Experts of a small language model: 224 GeGLU neurons an expert.
Below are experts of layer 2 (counted from 0) of a mixture-of-experts language model. Rows are named router (the router's row for the expert), gate (a neuron's input weights, with its number), up (a neuron's input weights, with its number) and show model dimensions 0-191. Each number is 128 + 24 x the weight over its row's rms, rounded and kept within 0 to 255. Numbers have three digits each.
Before each expert's rows: a language model's description of what the expert responds to. This comes from a sample of Wikipedia text that the model never trained on.

# expert 6
Description: Verb and adjective suffixes. Suffix pieces ending verbs or adjectives, such as ed in hooked and pinned, plus ated, ized, ing and able.
router:145119135119133131095130131146159149144136093144159166123124118123132119125114138127099138116119134178155120103146114170136151173135113138150118144102140100117104148144182157089134143119131143154115126171152161159138120112138098178096134114169147127166134102098112124144122139137118104137148138131135106114086196112170108174104120109144115138104111120139106173138104133128143093116171138154157100173132112157141183102100106160136143120145093104116175124134104106085133115119166135076165147103180116138129148092103113116147122108131155110121109148111120138124091135070115067123
gate0:134111168110143110119091127143140106103166079133120114142124150162127090162117060175097146146114130162127149105120147171144147137107152142134156117134116107162134119108140080095081089144128150130073109127151151144136150125111109100109125121097118184117111134148137101150116088089153093114139118116147125148133107165152149125116131133151142156159101094130127159099156109123161102149113149123143118130092143120115124144128097130127166121142078148128139161101094114089167093132156125117142097094162089170114173119132162163106140121141175111127118164102144132105095118144123091121
up0:142143152144107106094158076133108133054149104087118122138114127154137122152142060153116139124092142144122160108132163148146153108143139117166135131116124137169116103119122113144124082152189134125099123117164133153128126123139133096100135147129136150123151158163097108143108088095175117134132103118132115151128109150164147108102134107165143128126096092107121193087139136124124108129110133150139159077123146162130119157144119161129184105132102156124119143101157093108137115118135147094149152097130102175134149146103158183098119133123161155103128126085138136144085120143126112110
gate1:169151137118099129101142146155127099126141155093122145130135113125086126133117168132107145131110137185175128114190138129130127129086127134112126123104127148162161146103106112136122134145137095104120145140122120157138124111136100096123090158173074141151134137134149130171167127148111119090176123103148108147129150136104129111092138109109114126121107145102160156156140163117130133113157125095110166128164106080113136151120096112102106137117152187138152142142118093108152139159113122122081132141072136134085172150118074126168121150131130079135148116109130173159099161168164133113
up1:183137127118124133095118106176112140095132134129138088112146110138109156136102192126106139146138100138174148057173133134110108132094117149148098120143122142164109143118142161134146162111191134155106175189146174149116140142144124092105071135138104123130142080123123138142167114140120110150134139138149122126097173109150145124105135125143152129150105152112118130141114144117124119122191149107113138107106091108135144140126122161113161124141139158180143136128113127107144112191142109105119092107120114163138148176084107129131156150147145130111149096111154127155129120150142157149
gate2:134126132115155174100112162139124145116157108151100099125108095115107135122106126154191125142093115140154163126153127136171097158150126097138086127082110134122133103146100134115113098113136129118125119100147136119154094137087076101083120130137130128117133120171139156142072110113121135130144113111112185159099129110130126163133127136139139131080067116070097135180162101148121147104162136126104140167159124146114112157116150117101098086119124111109162125134148110104097099158103135108110114148118109127111142146149110131173057166096132115095144115111157163124121138125137129107
up2:154119127162131116141130121138101110099091130114132179113118132113122112123147156124126057118178147148114118159116169116124109154119118147156130137129153148086115110114092131114174161113119145135130137125110114129093182128103112129125145116119107169155132177091154082121175145126126137120129144116147096159163119120094159128136165102109098098159185148168152117138109170116120114179128111161122104070122136091099134142118117130108159163112164120134119139125125136122143175089136127093114151137156115124154122142141118099076175098172104175120160107105114133108147136155127127145
gate3:114130124147129168099092096117124165114139114085113152098134197092122122152135136120090162113142172089083148106148146137170149130125137128145129087132143133131134146155125135110165144133171168155151170143156125115110130158154124131090168140114132096086122164158111118103057095167138132120120101119110122107146107147135106139112127132125126115137123154071098156137085153133102174165148098139133108187106113132126134121118142109094128123177140098145151117130111125168144105101132143124144121111112131130081119148143137156156133143125118131143111101135147089087131144106149076155
up3:106109083128107150115089117158143172208101129133138114118137157122101166151122139132131106087089179080141134097122103121110134122112113073133129128092123101117139128123139148137122135136124123109113134115123136100147118142128123152136144111134131107114134203145143115108125125182075132118113188081106141129123119121178111165116116136123120158110083133109137162140098149133151131121156136187099082130150133133113117087075090138169132128129108159118138122125111120154153135091152112168158139131138126083134121151137145138139083116145118118117126132173140141136107112131167168165
gate4:122107085137120150116138144132153163140169173132160117148160131096158091124154113139111115159166121121112127070117167080117152133135110119154145156189156078144107109130128113116082138109170098157109126133106129136111134117087132104105119110114108118133098106150146137158126169144121157116151111187134177111122144127079155127120140129116127136108133126124146102144152140164114100122147126143179160192133138138142143151111117162091091104126124155121118137133117142147118112152098086132117117105143152145093134100150166132144115122119113165146150119112160134135088084065097135167
up4:132139105134149139130079187136139124119131106154096111139134113118087153115112126147103141120104146154127157152133121131143099145142144094064115104119114116137097143115114114139166102147081104116175138147155087092140185141124140154127106168121127113116089138145112150124141113124122148099141145116148113098163120161128110158135107107099094144154143178107158114139174106101121099149136110117127121131059184079130110119174132118105112163127146090137166117131140086123144124107132084173161114114126153142123086162117090120144149140142085144155134128141126123150172140144146088134

# expert 0
Description: Name-internal word pieces. Middle and end pieces of split proper names, often foreign, such as orn in Chalermkijporn, iew in Riverview, man in Weyman.
router:108147134108140093076123106104159117126144156135142114118123119145133094167124129128161165133137130121159108119194075113167166098119137084178126152126132131103118117145089117095142164115147159087139107161097111093101171113170136133132120117130155130174136140124131103111133101162097083130119132139125120126114124152171140170100097108169103109118102104094086129102127110111151058138112158120137115144108158138156121113153135139105130130146113129105164122165122125106164120106133150121149105129175129102162120109142072097122167125102139093145115088132093140130101140103121128121
gate1:103102137132078117127144092110121117136103107135129086129147110134157160093121116134139134174118123124148071170154093132100095153104125146138168129156153123100109110132148104114126134153192114107122116108090186107120189148136107163122142149138120169128131142128154103083141129143092113076152129170138151137101178126179159153119124110149161109174121106131113085114146185100090131094138124151102121114122118105123115112128142086137154123128134151089161100136153144140109135140139095132112088101105123160123136122115092125122155132099136121082141119108164138098116117107127105146
up1:164114123169095159088132161112178127182127152128102182107115123154178108127122140172082137133149128151147122122153126117090145171138093134147130147135096182106123152115065137161146127130142141106132143103088126104098125151106132152151106158138089123139111114098129100142149099092118120097130089108094136131125097114160070123130148147177100108140177164111162107164144120101128110146169126139143123150142105122102119126087150118130113117091118140151108150156112102140132141108153127116118105123127106095150124100121132119093162156141170107104118145135132128129158104079128112100
gate2:166105165148153165131106147096129094104176133110152102129091129121182148142123143091124154124159131162134148106151114113128170118128124106126118151134132131129155159178127135105130218142131152119103121132152137151165136122115132140086170086065153144153121137132093118151144136136144172123133125188136109145158099117164165151118095112113143148087094138130113130126136085110119143149156139130127141089141126131179148145198136133160160109143176162095142167146107138122118162113101132146133151104125140099137130107118140115138122095137124146117121094100134142127116097105129133131
up2:096102097110164096113135105147112112164123126123137164083178100126107111137136091159129088105117134121099126138132085114162120096129146107103118113100138147104090095100151086085109118131123132161132120093081128111110147145155105099120116131165131120112143104135112125100107189166128095145084140117129132083149131137144121119101132110163123106146180146120127151158124157173113084122127149122155129126121125118111130153110131083155117155091068106149101106092130137095169130138129106065151136163175130153097158098139118123126135132110143109099094108139108143131088164130119128129
gate3:111160097103128099113137119107146099152094109099126105132063094112115117137094117127119144141148133108151107106170125139165118149125104135158118142158156159094149111141105174130139085149124123135144104186108152146125145094113108120121144093127120167138115128121119076165171123103124152138162101095085142132091125120116135081113113166189114135200117126164143148125157120119159150116113093139172139121130155121135117125130109124146126121126121127168115109121097132139128150133116124139135128125150155156142133119155106074120068107143078135123116181076081148124135112108135149157
up3:083105116082142137154107161142124119127132083135141105118104087127149134153113085118108121159113119115122105114145126168124134131112095072156139132138118130149103119150148129109118070123136109117060139150124147144172145143183119155137132124108127106086122140110095097139123108174129121122124105123114157110106134129145111113159112154114117113161183178108133142141152104137131170155145124125154121146188185137144113115142151163135101166093165111107127142147173150131108120138158112170139121131140147119129108138140130107142112137210125097131154111131077147117155151102166119117
gate4:108112095160141102132184136107124076138149118069134202111117137135110133125143130144127129146148129109143072109179120141123125115121122151093119122171108129164151130132143113122122141116161105157145113112093098119120170122159142172160084116115116136122117093147155108142107112136120102122146137104108138152079141102097126141076125109119115133126105089117071160131129159113109092139146129140124149123154150125147189128147124126129134117126197117114161152120136075127180113121116154141095130118103148148164136124102139138134068119087122133130147113156148083085127122122106132117
up4:121106119155140111089166124106147101134130131098105206126099110124129107109131133167140141155148106101160094116187128120140144102150125152087105129191103168155133129111117129144145125123151107164139107123102125117114137106144152196130094130093143142131125094143165125152103090145122114123126163131116130141095131107079155145082121122116125170120127092103093151124133146081130102142140127158126135117142148161176175119126121122134128114111183118115134144098148095119164130127101148151087121084132140145141146122113143148138083115105139118167147122149165106067159104119105117119
gate5:133133113130120174065152091097124117141111130147161118119091163114110119132126146092137143112086117116167179158133142108157136164137131114150102144113125127179074145164135136198121132150128099128150094125142136147165148133155098175145145120120125077127128131144118106104143107102101124118182115167118154126136124150158140163071127085135113095116138096150121150094147121134155124119113157119139101140091142118121085094115161139134105145139171114112120114159108117113135127102155159154126123087131120139125143118107179125122116081115129125108089105113099124185130122147147175133
up5:117129142091132088190103136144145116136125163097124138145134116149136111128134133180121155163169123169101078104094102135124100115129159148125150121180116109082144123101103134071153131146113137132127144113104125115110134120075146116104111121143146177103132101110137134131112139132168119163087140076118109109093109113113091083206142147119143153151121156113140117158123116128078127128162107110116144114151120120156164156167110160139129090133081140133127132124144117113110132159080114098112128148135120132151151118137120124128115154159115137144130151100179158074145126110107098112

# expert 8
Description: Early name syllables. Word pieces right after a capital initial inside names and rare words, such as er in Derby, ist in Pleistocene, inger.
router:164158180082124143149133109111146111142135161097141124138113147142147107116130106115142155122160121116103128120097148158143146106148111141098126144122104126103099117110152146127131154142131145093136107174109158114132119117107159105058144130154139143115085126123184163081155104116149096082140136146121205097107102126161104102136126087134093110089125142097147185121148118157112122122125138128146122136105124151118137131141102119109134125141103103118107096149113156119119128106110144087146165143227113118090158092174131125133115126150154132117101108154127112138105142109131118099
gate0:143121130088118170147104148100149134146130099120068170135118163083127084127151111100145119109123110145103118097159147137127148135118134140169121109130102076144145082143101131108115164115132122141156127113107122151087115112061133155114135087152117146169110149121127126119125058062172126114123086103110165159112130126147147123139082119133128114130153109128099093161091142148143154153134127097109147113125136118101138155110137112095165162088120112149163142129096105123147109104121105093099138128134150117119150140129133122107137139165106155160135093173170091125126120118090148137
up0:152147139126159168108097103161112095119111139125146127122138140175128159154130143096135143122120124135112155108135142116151170131110143085093144150101121118167118120129131149167100142116131120119101125161077136093078138126095107117132129104149128118131104137160127157144121131154133211156125180134122117170173114147149101107105165110116133138104164151114115100134138118146126088108113105146139117129127152140127122104134122126159091135148166151092078121147157066104077086106098184153113144099078116145140151147159154110121125103097128120164094137154146117147145122157147134103
gate1:113119126125108146129130132109118129109128134115107129109141137164179106107116137134124126175146139111119147133132123120111158097147116111092108127151107108137105153147145134113120045147141143114119133122141135092132134107190123137105149077112128105120114112109117094082165124107163157129146138136102135095146159181144140177146136145104118128136134133109152135095138094126150141095131142177129130156142159109054107140095130145122125107150113137158157107165152103162122109087121117112159145153112213100106145202164147099137151104169134141121138133093142150124148135106148116100
up1:138104152099156121168144101143137098148105130124097142151105135077098123133137119135115119130089076142099093124138105135102112158096127150166128164148137143082122120092117121165120172094107134142129137107140128143130140154080163144125096127140156178145151130167140124118083109156106126129145143146132141142119117113108125114094124140154135104132127113177110160149129167147116124181082101117141114117088139157195136103154110133137128135095139108125111140103104168102112160133113169121121123092147072124156127087093131154079104145121140129176119116163144164130090166161129146143
gate2:139149132110119160124132119104136142121098168094133114108132143116132099165106110138136202157079152090186131170121117107114107125144130110170149104115106112067104099143140145121149111143066166105108121115098099093155113109129172160154117126156117149146145135116129121092099145107094128128122138119134135125134155115147122134156162084126129156109136153126116175095133130127171129116112120097194119140118104115119074118153133137154135191142177122125142115121144109114128112093132131102107121122137160151131149168135145099135116077140092103126145113121149164095150151154131116090
up2:138121145112165139127134131116125152151100186144113128107125141144106154095170162108164105105148126140129091128157126097124174127145141160156128150155168147135123152106123101136142083100110118119163097133123105085115109116141143118116137101077144117103140117111124168126154117171104160126121164179129085099148130124121126122122143157158135146130112137130121128171117114108128143116118105129171151115151114151110100103159074107116153110156112133150106095151096118165123117124103127096133068116103144111133099173148142136135132165095150157168121102090141119114086117056164111178
gate3:149156166118179105114139143091171121120115113128129113110121135119110127166173137118099112144123098112177155150119129154123123136118142127145107134125101093139176104146149144112138124128100087174174111185121109113183138123095163147104161097123171139185175128146092085130112084125143171100133154126124192114122156126158130096131132109132140167125141151148118125086155155151105091142165145129124143126133157149165183107114158144121107091127119135132110145123099105114103112118156108150079144136151091102143142125138153102133114131105128140117124119112141162106121129141133087140
up3:122168157106165100152137131125168147129135131107118134133152131108119138152142131090119095152100117123127149105116129103109138115148092137087136148130137122108128110158140156158110130142113133157137120164122109113181136115140163135123153134129144170197200138151119173136107096146178152094183121107136170075163162116117126155111136111128127159140123157139107103075143127146099126164147141085106112134120168148087130167087149145122125110113100129140094141117115134105102122106106111130064157148139135149111102136118120132135133158094089162111105122109170147110118136161101129161
gate4:172132101118168129160123137142144109152111136115176091129086135126133126099127097147103149155152138100140161091127132145151152115132122109134156186143146120078171129125133116109136070181154110169108124114111125109113158126111138121140125122150137140129117101124151139132157103162129147138106147142098114170111114120133144172168147093081176101077134125123105140091127099126158144133126113136126115094100133142147115110109159114104115118145096128122093112150125161094163091160112125155088143123136155114147126083106140096160095113125084165146133151125142161149078066154131112105
up4:117137134118180124131151144160117127138134138122172074111115145141143118081169148144131130085183135108142190088112136118164163119151125087108087148137163125101132137146134143115103102134181140139094135141082143124121127113123138111131153122153124163152119120134166128124115139189154161145124103127080125142099111127109150163121118124118155094099124140119159117067137077107124143183122131132130132069094142139106143142130136166113150123128138112143147095124169133121137146165145116099131153106094104154135125109125116142134128105080132131121148142141120146111071085188114125136